From a checkpoint of a small mixture-of-experts model trained on Wikipedia.
Size: 8 layers, vocabulary 16384, 17.7M parameters.
Experts: 96 experts in each of 7 layers, 2 picks a token, a softmax router.
Below are experts of layer 5 (counted from 0) of a mixture-of-experts language model. Rows are named router (the router's row for the expert), gate (a neuron's input weights, with its number), up (a neuron's input weights, with its number) and show model dimensions 48-95. Each number is 200 + 30 x the weight over its row's rms, rounded and kept within 0 to 999.
Before each expert's rows: "mostly gets" lists some tokens that are sent to it at least half of the time; "gets" lists some tokens that make up at least twice as much of what it gets as of all text. This comes from a sample of Wikipedia text that the model never trained on. Tokens count by the router's weight.

# expert 70
mostly gets: "The", "the", " The", " the", " your", " our"
gets: " the", " The", "The", "the", " its", " an"
router,244,238,178,193,154,199,218,211,208,169,229,145,207,193,238,184,161,192,198,214,220,236,198,176,182,271,198,210,185,209,222,217,224,187,242,230,189,147,164,218,208,150,219,184,136,222,244,192
gate0,175,258,175,231,227,191,195,206,179,210,161,223,186,204,204,205,138,242,256,247,199,224,230,161,254,128,219,200,151,198,189,244,247,199,126,232,226,188,186,202,183,206,151,185,237,158,198,208
up0,135,206,175,167,201,196,184,201,234,232,250,239,174,214,182,185,213,215,253,171,212,224,163,213,156,180,224,165,207,239,234,229,231,183,230,146,247,210,183,172,171,215,144,194,196,214,207,190
gate1,213,194,169,205,165,134,196,203,193,188,190,197,180,165,198,199,196,229,271,151,200,167,235,176,204,219,150,264,170,254,198,168,222,197,245,179,230,195,185,194,164,216,147,214,197,194,284,234
up1,210,179,190,145,208,179,196,217,240,208,283,227,202,187,205,204,231,146,279,166,221,226,205,190,157,201,198,128,196,251,185,219,163,212,195,209,199,203,227,219,231,193,197,224,243,210,144,250
gate2,217,182,129,185,200,214,177,194,249,156,204,197,189,207,175,203,212,230,219,224,187,194,200,192,174,152,175,195,250,237,166,189,162,110,276,191,215,255,210,185,249,235,195,216,191,171,176,197
up2,188,181,184,154,217,241,173,214,188,202,260,235,180,200,119,198,191,215,196,194,189,172,204,187,219,198,232,194,229,190,209,184,218,174,197,218,195,236,219,265,181,198,229,194,220,233,182,185
gate3,247,177,213,209,205,218,196,189,205,206,214,167,207,187,165,174,228,203,193,130,200,301,195,205,145,239,241,193,175,224,217,228,222,235,239,241,172,216,209,141,173,190,169,188,167,182,185,212
up3,174,177,184,158,197,222,214,221,179,173,155,170,219,187,179,213,181,216,215,179,264,193,177,186,165,180,178,213,227,168,175,211,218,217,144,224,238,231,151,178,229,159,181,176,193,237,236,248

# expert 42
mostly gets: " too", " due", " very", " Due", " severe", " COVID"
gets: " the", "1", "0", "2", "5", "4"
router,225,129,241,198,205,222,170,234,239,145,175,220,166,182,200,219,161,233,171,224,216,184,174,147,243,229,190,218,185,176,209,187,193,169,157,198,264,226,203,224,210,190,226,224,202,210,170,193
gate0,205,160,173,159,167,167,198,195,210,216,192,216,202,216,220,174,175,176,255,215,184,204,204,206,155,168,208,189,207,252,202,207,199,203,224,226,200,233,208,216,196,137,171,193,171,282,139,188
up0,211,195,232,150,241,166,176,203,254,142,176,180,160,253,209,210,157,253,248,233,192,186,184,166,143,194,207,180,170,245,170,222,178,209,197,175,238,157,216,174,227,233,199,207,198,202,228,201
gate1,172,267,141,139,184,182,241,202,220,215,191,201,239,177,144,194,160,222,201,166,206,169,186,241,237,132,241,244,207,193,264,195,239,179,195,203,169,183,176,180,187,232,178,206,216,194,180,199
up1,200,259,192,197,217,231,185,201,186,215,229,189,199,190,216,235,236,234,212,137,180,215,187,190,180,174,218,135,192,228,214,223,155,230,205,169,171,178,222,238,253,168,236,240,227,173,178,210
gate2,179,182,207,184,159,199,166,182,194,229,209,221,187,195,146,215,243,247,201,197,131,213,231,199,189,202,202,190,237,207,225,190,200,224,240,229,189,233,184,149,165,192,237,194,148,233,227,168
up2,168,231,207,218,145,209,186,191,215,193,191,226,207,221,180,241,135,198,215,232,191,183,206,203,262,211,205,240,152,169,174,206,186,189,148,206,185,189,191,234,216,237,194,214,267,209,205,188
gate3,191,214,172,131,164,212,233,169,227,211,193,221,160,216,159,218,203,207,209,210,183,225,229,231,139,181,232,226,149,297,241,192,217,209,241,210,186,177,163,210,204,227,213,184,173,187,208,186
up3,210,199,214,144,204,182,277,221,195,152,262,149,198,219,266,207,231,176,141,157,233,177,230,211,235,232,191,199,216,212,228,189,237,218,229,216,194,202,174,163,277,189,196,156,160,213,188,207

# expert 50
mostly gets: " until", " During", "During", "In", " during", " Since"
gets: " in", " In", "In", ",", " during", " the"
router,223,160,206,218,186,207,230,197,129,204,197,187,246,190,210,197,184,207,184,264,217,201,244,175,135,154,206,255,179,252,200,195,171,236,212,167,213,255,155,177,184,260,207,144,140,180,195,185
gate0,193,191,159,144,265,225,199,228,154,220,187,218,206,238,189,213,221,187,179,161,208,173,199,214,228,204,219,197,220,195,198,159,200,259,175,262,149,186,184,201,246,217,198,198,249,198,194,223
up0,162,173,143,208,272,147,195,204,182,185,182,198,239,181,185,218,205,243,184,206,232,228,206,228,191,213,260,208,189,214,204,213,210,211,145,186,225,214,193,197,191,207,192,188,213,192,203,206
gate1,202,216,151,200,167,246,222,208,216,227,271,199,203,179,227,202,211,147,189,145,185,198,193,180,171,197,166,175,192,163,221,216,176,189,207,151,200,189,134,262,197,173,237,194,201,180,181,134
up1,151,161,221,215,198,177,206,198,230,181,265,215,205,185,200,174,263,211,167,195,212,197,164,217,147,194,246,162,185,207,251,210,231,193,204,285,178,166,207,219,180,232,193,218,187,232,197,207
gate2,223,186,225,182,203,190,151,181,177,218,155,216,220,224,145,209,186,260,207,176,193,201,219,182,146,189,185,192,137,167,179,201,258,199,220,244,215,193,150,245,143,206,247,232,238,215,227,206
up2,238,151,282,198,191,220,155,188,183,229,211,214,218,180,172,194,229,152,202,204,182,216,208,155,185,204,196,218,172,188,198,206,183,203,195,218,169,226,209,200,216,268,214,203,198,207,240,233
gate3,184,261,186,198,167,251,158,208,186,178,205,218,229,170,191,146,170,239,174,204,171,176,234,241,171,170,152,246,184,173,210,175,223,209,198,215,216,171,201,137,208,203,215,194,214,179,235,156
up3,228,211,166,258,180,190,253,193,159,203,164,219,224,206,201,240,149,168,196,250,219,223,197,181,227,165,181,222,227,175,219,210,196,138,242,226,207,208,246,211,215,188,217,219,233,196,174,210

# expert 52
mostly gets: "On", " born", " Born", "Born", " On", " premiered"
gets: " on", " ", "On", " On", ":", "born"
router,198,136,208,202,183,226,156,219,162,194,182,203,208,192,183,192,243,186,184,257,225,194,239,187,230,176,139,211,246,166,203,186,214,202,205,223,217,192,148,136,191,161,165,157,246,232,263,218
gate0,205,191,168,159,179,186,191,188,214,221,207,199,169,209,231,214,220,245,180,223,184,274,176,269,132,190,188,234,197,208,173,197,184,182,238,182,236,214,186,171,207,234,202,208,168,169,238,139
up0,205,182,193,181,207,156,193,209,199,190,178,229,216,194,150,187,211,190,190,183,206,200,198,213,227,227,224,167,229,229,163,214,252,179,227,222,230,183,243,153,235,181,197,199,188,200,210,268
gate1,249,203,189,180,184,202,199,202,186,216,200,207,210,171,221,203,155,190,217,232,198,247,228,162,178,217,201,201,157,238,194,240,238,155,262,244,143,170,193,201,144,283,236,161,205,186,254,188
up1,216,170,232,184,205,191,216,215,185,250,152,161,187,167,161,224,205,223,209,226,153,203,191,191,240,172,163,171,209,187,223,234,200,212,219,184,162,209,204,239,195,235,193,183,212,201,267,231
gate2,222,181,215,179,226,156,202,211,173,230,195,171,254,191,198,285,188,202,204,188,147,186,186,248,189,154,205,179,220,190,240,189,187,225,175,194,205,181,188,185,262,200,222,196,250,225,160,175
up2,211,202,255,248,183,181,217,196,189,275,215,207,220,192,181,217,201,168,207,278,193,239,215,215,243,175,196,206,188,241,193,197,246,194,185,194,246,220,170,133,210,180,228,146,224,181,211,180
gate3,199,191,229,185,206,157,174,220,211,191,189,158,179,180,215,231,216,162,187,192,184,177,181,197,215,255,296,147,163,217,131,166,168,205,199,178,225,177,213,223,216,169,220,201,185,243,178,149
up3,175,233,254,184,188,201,203,201,183,199,194,174,235,145,211,205,200,180,201,189,202,156,209,181,255,213,175,174,182,252,181,161,240,200,236,201,211,203,116,221,257,200,230,196,248,259,182,182

# expert 48
mostly gets: " JPL", " Qualification", "%)", " prior", " Pts", "]}"
gets: "%", " |", "0", " JPL", "–", " |\n"
router,221,179,247,225,213,217,200,236,257,188,202,248,189,190,199,221,202,164,216,189,209,153,146,178,246,217,213,153,234,172,242,182,137,161,186,232,238,217,257,197,199,201,136,236,158,199,178,228
gate0,232,202,147,188,198,205,272,180,202,184,187,235,183,231,108,240,218,193,203,164,205,197,219,203,225,233,197,207,219,196,244,163,276,235,195,191,186,150,224,214,176,200,204,209,112,184,225,246
up0,258,165,248,201,225,212,154,207,204,219,241,197,190,141,237,155,194,205,252,245,193,234,173,186,211,218,197,212,210,220,226,195,211,153,184,221,177,192,144,241,196,178,189,196,181,222,232,212
gate1,213,195,184,153,179,197,159,194,194,209,204,160,181,180,169,220,200,218,220,156,180,184,245,223,195,202,241,206,189,225,180,220,228,193,231,196,199,177,254,223,189,247,194,149,188,206,180,215
up1,205,166,181,208,148,196,144,212,210,218,240,168,163,207,150,193,240,205,206,178,183,198,155,171,144,177,204,174,214,176,261,232,214,214,201,232,202,216,261,236,244,250,226,213,221,207,183,240
gate2,257,186,206,178,167,191,230,195,159,163,174,140,185,197,172,196,214,206,212,175,148,177,231,201,228,193,200,173,228,247,210,241,203,211,228,142,252,233,188,168,197,191,160,224,179,152,223,201
up2,206,224,187,168,205,142,191,222,197,196,211,175,194,199,182,176,222,220,260,154,225,194,224,216,151,212,196,221,178,186,191,208,221,206,193,162,186,221,168,201,246,158,227,201,194,220,203,254
gate3,240,191,172,234,238,156,204,212,196,199,218,218,179,182,198,207,198,198,204,151,153,178,169,242,208,215,233,193,218,244,227,188,197,194,262,226,166,226,185,249,198,201,240,197,159,190,220,207
up3,196,166,181,181,204,178,216,216,175,254,194,182,251,200,140,196,189,202,195,205,178,198,270,224,219,232,150,180,193,223,138,183,207,208,177,174,185,243,201,196,163,207,185,207,194,233,241,195

# expert 9
mostly gets: " century", " late", " centuries"
gets: "19", "20", "18", "17", "16", "th"
router,219,160,247,196,249,221,197,212,211,157,250,240,166,163,189,123,151,219,175,207,235,202,169,216,199,200,206,224,166,172,205,252,174,163,206,186,219,248,188,202,202,224,211,145,208,201,175,128
gate0,240,164,238,213,154,178,217,191,231,200,128,161,192,205,197,234,184,172,203,160,214,223,182,185,260,245,152,179,202,180,221,161,216,215,161,206,250,180,206,253,196,195,214,198,221,171,246,170
up0,194,190,232,192,229,192,211,197,248,167,175,194,209,170,219,204,182,263,209,219,250,209,189,187,150,234,182,222,183,226,211,224,187,198,207,161,219,189,242,243,232,205,171,193,182,173,266,177
gate1,182,218,168,175,232,155,168,200,208,200,154,256,195,268,169,168,200,161,185,224,231,192,146,240,155,181,225,178,189,214,201,194,158,177,162,260,144,201,169,164,196,166,230,203,237,227,228,186
up1,216,161,240,211,123,183,188,188,210,238,239,225,210,176,223,195,216,211,174,208,258,234,197,229,197,191,191,231,230,166,176,214,176,169,190,200,218,213,191,206,164,196,175,223,207,189,138,171
gate2,212,252,188,214,276,245,179,178,172,174,200,165,217,218,206,263,186,196,186,222,203,259,174,199,183,207,180,179,172,210,234,195,193,164,237,199,152,183,262,236,256,214,176,221,199,220,210,155
up2,155,192,222,192,165,183,245,188,195,246,170,205,185,187,248,181,170,216,205,260,213,187,215,160,209,171,196,236,181,199,211,235,253,199,165,177,282,178,194,189,191,213,218,170,159,143,189,202
gate3,170,278,214,164,226,220,222,212,194,177,176,225,149,173,255,196,189,157,206,147,230,184,201,236,160,211,215,203,183,199,254,244,191,201,268,187,233,207,211,196,217,153,191,187,185,210,218,178
up3,175,227,206,168,228,203,222,195,178,171,228,212,160,220,232,181,189,168,205,191,243,243,251,158,182,234,248,278,207,226,216,221,184,194,218,136,240,195,202,215,159,147,169,208,145,197,186,207

# expert 61
mostly gets: "   ", "Episode", " FW", " LW", " MF", " DF"
gets: " ", "20", "19", "2", "3", "1"
router,138,199,183,227,237,203,201,226,214,162,193,181,191,192,139,164,229,229,221,207,240,166,206,163,205,251,158,186,224,228,196,192,253,240,132,190,198,166,166,209,216,199,181,198,150,208,211,243
gate0,243,127,204,174,199,160,183,182,217,206,182,205,203,228,161,206,145,203,240,172,211,202,162,216,195,208,217,184,247,265,133,197,202,196,174,297,238,177,219,188,183,158,176,176,195,164,213,301
up0,203,171,242,257,234,218,212,233,195,260,161,146,230,129,249,193,205,260,227,163,228,223,186,211,197,198,218,179,162,200,175,208,167,200,205,266,200,155,193,224,174,169,194,218,222,182,186,178
gate1,200,201,210,190,214,205,181,186,167,260,241,151,291,187,233,193,226,191,257,205,242,191,177,196,130,178,175,179,166,216,209,172,198,180,222,179,125,164,208,210,210,178,163,197,253,187,175,183
up1,207,225,195,188,166,201,203,171,261,185,280,209,213,181,203,167,233,205,249,150,163,162,204,202,184,189,187,223,225,220,213,209,267,233,236,172,142,257,201,136,223,251,183,166,188,238,174,166
gate2,181,237,209,206,206,193,203,200,173,188,170,156,187,176,238,232,192,166,225,184,213,228,197,266,147,150,209,227,179,221,235,238,184,199,197,146,176,205,171,174,166,216,264,200,159,217,226,253
up2,216,181,202,190,219,201,255,183,184,222,211,250,242,158,190,284,187,192,195,199,146,177,210,211,162,167,177,157,183,231,233,186,218,179,191,204,207,160,227,206,137,206,164,199,211,145,265,171
gate3,187,208,195,193,264,198,244,167,205,158,166,226,210,222,144,186,206,162,259,207,195,164,161,161,238,225,181,183,155,184,242,191,214,231,220,214,252,156,198,180,170,186,250,213,231,139,238,249
up3,199,167,181,188,255,209,227,185,235,170,237,216,233,204,240,202,197,170,181,214,112,185,197,213,222,216,190,235,262,254,243,216,188,174,171,90,269,253,197,166,202,188,241,195,199,199,195,160

# expert 17
mostly gets: " Votes", " Candidate", " Apps", " ±%", "INE", " MPC"
gets: " |", ";", " Votes", " Candidate", "(s", " Title"
router,154,199,216,189,185,193,177,235,225,165,245,257,182,204,173,252,214,151,191,182,170,173,153,182,144,244,176,168,267,165,256,187,193,248,187,224,190,235,237,247,191,203,163,197,215,187,200,182
gate0,231,205,187,233,203,237,205,190,154,180,167,227,156,199,175,232,168,176,160,245,205,244,223,238,215,232,199,197,211,213,184,162,212,219,243,185,187,185,203,230,151,257,205,138,161,246,193,187
up0,240,215,201,219,245,189,245,189,199,202,261,158,156,228,182,197,194,212,175,215,249,225,153,225,216,196,187,190,199,191,214,212,202,169,136,196,206,147,176,170,132,151,238,197,217,148,219,172
gate1,171,244,206,175,232,242,249,207,189,189,216,245,234,115,179,206,175,218,247,185,213,231,224,248,212,227,187,272,266,184,187,194,225,195,220,235,230,223,162,173,195,214,172,191,197,162,193,224
up1,138,190,212,154,154,180,212,219,209,218,188,176,199,263,185,173,214,182,200,259,227,237,225,174,215,201,255,204,186,184,174,226,202,196,163,140,212,219,167,175,174,223,222,179,195,238,211,187
gate2,180,228,209,155,195,239,236,168,250,205,221,212,174,191,212,171,208,197,186,201,194,252,224,177,175,234,177,234,208,152,209,210,243,198,214,163,159,204,202,222,189,152,203,138,217,223,258,212
up2,191,257,185,266,245,185,187,189,220,256,215,215,213,211,194,218,152,190,148,212,229,182,187,182,142,216,208,227,185,182,168,195,196,158,190,163,243,260,197,202,183,211,204,212,180,204,230,204
gate3,245,197,190,221,227,195,159,199,174,295,173,203,192,161,170,201,200,188,203,173,209,189,213,157,186,256,193,238,231,159,170,153,166,189,221,189,133,192,174,169,192,231,202,206,172,235,178,251
up3,160,233,254,198,219,183,135,207,210,139,185,197,178,215,208,205,188,213,187,173,197,157,214,191,112,180,200,187,236,212,159,202,177,255,254,233,195,177,238,191,187,242,251,207,149,195,180,172

# expert 53
mostly gets: "Th", "Car", "Mon", "Ar", "Ad", "Al"
gets: "B", "S", "M", "P", "C", "T"
router,196,122,229,163,182,163,179,217,185,205,210,223,208,208,226,228,173,235,193,155,207,242,228,197,233,189,269,192,205,218,178,233,225,198,224,168,191,199,181,219,239,168,215,226,130,203,235,198
gate0,235,208,202,186,223,103,210,195,236,172,209,168,202,221,181,214,245,198,201,209,232,200,250,171,157,258,186,189,129,209,222,218,217,202,255,206,239,200,187,156,232,155,231,183,200,160,250,155
up0,176,177,209,213,162,162,180,211,211,189,230,250,198,234,176,246,163,201,241,213,165,248,224,168,235,203,220,187,191,208,205,152,226,201,199,219,210,215,157,192,166,196,208,153,116,133,242,211
gate1,181,213,219,214,180,191,173,195,197,204,236,197,119,245,186,157,173,141,199,224,152,154,257,213,187,232,207,162,219,226,205,228,215,142,187,195,195,203,256,223,185,196,195,197,209,186,241,146
up1,237,228,224,214,217,215,228,199,216,151,243,179,203,172,187,218,250,183,230,188,241,240,230,183,183,228,166,220,105,140,208,153,189,248,181,191,205,156,189,219,242,179,143,195,227,192,163,240
gate2,162,276,217,196,213,197,197,173,176,207,175,228,188,237,123,224,227,244,218,306,245,180,201,243,211,215,205,211,185,201,160,192,213,201,201,174,169,190,218,205,245,214,172,194,185,228,203,267
up2,159,264,195,237,196,219,186,183,210,178,204,197,231,176,120,174,248,247,206,243,215,183,194,243,183,207,198,215,132,253,149,199,287,247,205,189,225,240,211,174,217,212,186,207,180,241,203,183
gate3,217,193,269,198,180,257,148,202,226,198,239,185,159,247,237,214,182,189,156,165,229,248,237,205,227,185,180,196,214,186,214,213,145,159,208,228,200,227,269,237,127,199,193,161,207,191,171,170
up3,191,216,191,185,215,171,238,219,198,200,163,223,184,126,206,184,211,216,174,252,226,219,124,258,185,181,252,196,224,166,171,177,217,203,202,208,247,238,193,165,227,238,144,217,209,185,148,231

# expert 35
mostly gets: " across", " using", " between", " regarding", " among", " reduce"
gets: " of", " in", " on", " from", " for", " to"
router,189,207,163,158,220,168,191,194,203,174,254,162,200,168,238,169,210,233,176,211,182,192,244,198,212,166,235,223,196,200,185,169,227,221,174,205,200,194,135,230,197,242,198,183,186,179,209,209
gate0,202,214,247,227,233,217,190,176,175,214,165,221,148,182,180,219,210,202,145,222,161,203,199,196,185,181,234,209,222,230,220,189,174,265,213,224,182,205,227,229,172,245,208,171,204,183,228,114
up0,174,238,186,231,202,200,177,196,232,198,177,169,201,215,167,217,204,252,181,134,200,247,180,245,191,241,300,194,194,236,201,152,220,221,231,188,173,177,171,216,213,219,228,183,176,208,187,152
gate1,161,151,227,242,158,179,291,176,184,234,235,181,200,176,197,203,230,169,213,174,223,230,171,218,168,219,194,220,259,171,251,200,201,188,215,243,235,202,196,151,156,221,208,198,219,189,206,223
up1,191,211,161,177,144,156,240,212,214,228,197,216,207,217,183,218,170,207,171,222,172,203,205,226,204,190,192,213,252,199,202,207,162,249,186,269,232,214,203,159,182,212,142,171,200,171,228,223
gate2,169,223,145,214,199,187,213,207,192,203,235,177,115,186,237,221,195,262,210,232,221,186,231,206,217,174,160,215,200,211,103,196,199,258,174,217,208,176,162,214,193,136,218,204,196,199,209,192
up2,198,192,178,206,230,187,183,212,177,186,233,171,186,148,229,227,137,135,232,248,172,209,198,183,172,218,179,231,217,176,193,183,158,236,194,187,224,148,209,192,218,251,256,206,209,168,181,137
gate3,180,201,230,174,194,199,210,202,224,211,174,197,231,204,189,217,175,214,216,224,191,184,205,216,204,128,235,214,159,171,260,201,187,134,196,197,222,169,184,206,240,249,189,190,207,254,180,209
up3,209,188,236,222,215,141,217,186,220,199,203,209,149,215,216,194,245,177,210,186,214,209,198,163,215,258,206,183,241,246,206,220,195,225,196,201,201,196,218,207,179,77,204,219,144,217,222,202

# expert 11
mostly gets: "),", "\",", ")},", "\"),", ".,", "%,"
gets: ",", "),", "\",", ".,", ")},", ",\""
router,185,236,264,202,178,262,160,206,215,204,198,237,222,191,167,240,152,217,173,195,181,173,239,229,161,185,197,253,193,234,215,145,220,182,170,133,170,188,184,225,213,178,203,189,235,146,172,147
gate0,182,234,209,181,220,195,205,200,197,172,251,128,172,224,210,237,213,191,190,158,204,198,207,155,205,198,214,155,169,238,189,191,256,179,222,143,227,190,233,200,151,221,197,227,192,212,176,178
up0,211,212,193,210,202,234,151,211,192,240,155,140,216,165,191,147,173,172,185,167,219,170,234,166,176,223,206,188,245,215,172,202,174,206,169,223,186,188,202,243,201,179,203,146,133,256,200,169
gate1,160,217,224,197,218,210,240,188,158,212,182,204,161,168,155,218,196,182,154,208,209,170,148,155,264,189,244,163,195,173,186,218,206,187,185,208,228,161,212,208,187,206,161,167,249,212,226,162
up1,116,174,181,87,193,184,218,199,176,221,231,157,219,138,165,187,200,202,179,195,195,201,202,206,214,203,234,191,217,131,239,215,215,168,148,217,212,154,207,199,150,190,248,178,233,139,248,164
gate2,174,158,218,211,161,133,161,210,226,162,199,202,157,212,248,213,214,187,210,229,234,204,168,235,170,201,167,200,214,201,195,174,202,201,228,207,185,212,218,206,249,223,153,209,161,162,184,218
up2,156,185,189,231,209,229,194,215,179,236,211,212,200,183,157,152,226,232,220,152,207,208,248,124,213,230,160,234,215,199,225,238,169,171,200,196,193,214,187,207,122,185,232,207,191,242,216,179
gate3,234,183,172,240,183,180,187,209,212,224,147,193,192,243,194,209,185,179,218,201,149,212,208,197,181,226,165,175,197,197,197,164,202,249,218,247,218,108,207,175,237,224,237,244,197,163,249,208
up3,205,196,233,229,186,212,128,199,206,187,206,237,238,158,210,184,202,262,166,200,170,195,202,174,190,241,162,206,118,193,159,187,171,260,188,215,205,203,178,198,187,194,194,177,213,215,242,185

# expert 36
mostly gets: " died", " entered", " graduated", " suffered", "During", " During"
gets: " in", " to", " from", " of", " into", " out"
router,219,178,183,165,172,189,170,216,160,165,108,203,215,197,213,205,223,169,171,241,147,150,230,164,166,196,185,243,185,194,155,175,232,238,190,146,214,242,223,222,208,226,194,210,196,186,164,263
gate0,142,225,189,200,216,206,174,180,234,196,188,118,205,245,181,236,198,155,225,207,208,170,192,214,216,169,178,202,207,239,212,211,218,156,236,152,153,202,205,209,248,234,225,215,159,264,202,222
up0,204,190,229,204,204,180,197,198,198,151,177,314,178,204,218,183,243,225,198,137,238,246,177,203,256,220,254,228,142,197,192,188,201,228,157,214,206,185,195,219,210,173,186,240,231,207,166,191
gate1,242,196,159,204,155,182,268,184,193,234,180,187,216,157,187,175,185,178,174,189,204,229,198,178,268,206,228,215,175,176,205,230,155,150,171,172,173,203,204,215,159,218,179,221,229,228,230,163
up1,186,224,197,219,236,156,248,195,235,178,206,189,156,210,207,214,180,213,217,214,164,211,206,180,172,194,236,228,235,227,207,197,153,184,218,121,177,269,199,206,200,182,179,173,172,201,219,213
gate2,213,151,185,197,195,192,175,198,168,192,229,253,178,184,210,172,166,162,215,222,182,181,226,228,182,175,204,267,231,210,149,221,225,190,214,167,157,266,179,124,134,180,217,153,236,222,222,206
up2,232,171,190,233,224,213,185,198,189,191,225,208,266,186,246,234,148,199,172,232,196,210,180,206,199,171,143,232,229,195,209,188,178,221,192,211,144,236,247,196,159,185,224,168,250,221,209,165
gate3,215,187,206,127,270,131,228,186,191,171,187,173,185,227,244,185,203,216,193,201,185,180,220,226,193,208,260,199,206,191,234,209,176,220,212,200,178,224,246,206,205,250,216,179,190,233,126,219
up3,244,208,204,164,210,170,243,178,174,207,194,210,140,198,182,246,186,237,191,260,182,204,213,176,178,210,193,193,228,137,241,202,213,242,241,230,212,198,209,192,214,244,247,186,234,135,189,199

# expert 26
mostly gets: " worked", " well", " just", " known", " served", " competed"
gets: ",", " known", " well", " such", " not", " more"
router,208,217,213,184,242,203,247,203,212,201,186,215,174,211,176,209,233,224,221,226,138,227,230,157,217,188,160,190,172,209,238,206,217,187,136,258,189,177,151,152,212,246,189,158,217,217,153,248
gate0,202,177,222,145,202,182,228,198,159,166,180,183,150,179,193,237,215,240,185,220,258,157,199,181,221,219,187,275,203,247,135,201,221,216,256,204,225,208,212,224,207,256,178,173,125,217,149,211
up0,171,199,179,182,287,194,204,200,243,240,186,206,221,195,249,210,202,210,190,166,125,251,198,230,174,225,217,139,187,184,200,191,225,209,181,169,150,175,212,180,183,156,160,214,201,178,200,214
gate1,200,193,230,217,151,211,198,184,201,199,179,208,208,221,182,242,211,232,175,229,264,157,167,208,225,152,161,205,161,207,177,236,175,197,226,180,206,194,217,145,184,145,204,201,199,204,191,219
up1,204,203,223,148,177,230,211,198,218,190,187,206,246,198,175,186,162,230,155,258,198,224,177,162,207,181,152,166,192,139,192,255,223,231,172,244,214,144,202,205,198,221,197,173,263,229,182,174
gate2,207,167,184,186,167,177,228,188,208,236,260,222,192,166,197,141,204,219,207,196,211,172,204,218,207,149,193,233,208,205,248,196,244,217,211,213,210,166,181,179,189,260,179,169,231,183,250,207
up2,220,177,173,261,179,189,144,175,219,153,188,212,177,186,245,210,248,173,197,177,180,242,210,225,236,192,144,174,200,151,200,238,150,241,217,211,210,213,209,253,161,182,204,217,248,218,251,191
gate3,201,187,208,223,231,150,208,210,191,197,205,206,242,232,210,204,219,249,219,217,174,206,206,182,197,210,204,164,152,226,223,210,143,213,189,192,168,258,181,209,230,181,223,201,209,204,204,198
up3,222,172,121,220,173,169,174,212,188,215,171,182,212,165,183,179,205,252,214,162,227,214,183,230,309,223,195,145,133,177,230,211,179,252,170,272,230,205,193,202,212,105,227,233,189,169,194,222

# expert 63
mostly gets: " However", " According", "′W", " addition", " Additionally", " Later"
gets: " March", " January", " August", " July", " September", " June"
router,285,167,226,242,138,221,228,207,199,204,211,164,218,257,202,173,209,189,175,277,248,193,143,166,210,168,178,212,210,178,132,195,196,176,135,216,225,216,161,137,178,196,185,163,204,219,187,230
gate0,227,200,202,211,166,224,241,198,143,212,214,153,186,205,202,216,224,153,240,217,232,216,215,203,174,196,188,189,181,177,191,253,210,198,234,241,187,168,176,234,147,172,212,214,209,269,193,202
up0,196,239,185,217,205,199,225,188,143,186,209,280,230,223,219,215,235,194,243,221,162,170,195,231,154,186,216,194,190,189,187,197,224,222,231,166,188,213,221,203,190,222,233,194,191,186,206,199
gate1,157,230,166,179,201,223,222,184,134,187,195,225,238,218,159,200,232,209,168,196,229,182,194,245,203,172,177,226,204,174,189,157,216,243,258,216,201,185,177,160,236,232,244,172,201,202,227,185
up1,178,220,247,223,182,202,213,191,268,230,213,183,194,203,199,181,185,214,251,186,195,202,196,195,161,239,222,208,159,233,177,214,220,188,206,183,159,170,244,234,234,189,189,202,163,216,136,214
gate2,205,184,204,243,226,234,245,175,220,208,203,166,178,228,226,151,238,215,255,193,175,206,200,174,253,173,219,243,154,125,177,182,263,150,215,207,223,181,229,185,209,177,230,202,141,198,168,212
up2,180,187,206,199,175,236,240,210,207,171,127,180,212,198,129,165,261,171,185,187,190,192,222,198,203,202,208,215,211,221,179,187,207,183,214,180,259,161,217,131,249,255,201,179,205,195,184,152
gate3,201,193,244,206,181,179,267,188,143,203,229,261,215,213,216,233,180,226,202,213,227,206,184,213,155,151,195,203,155,202,183,242,158,185,202,229,181,208,170,187,205,178,273,189,193,195,266,156
up3,233,279,214,201,213,164,186,195,160,201,216,219,189,232,212,253,222,199,230,222,192,184,201,224,214,197,214,248,195,156,185,198,157,176,205,205,191,245,206,170,183,228,257,188,226,229,243,175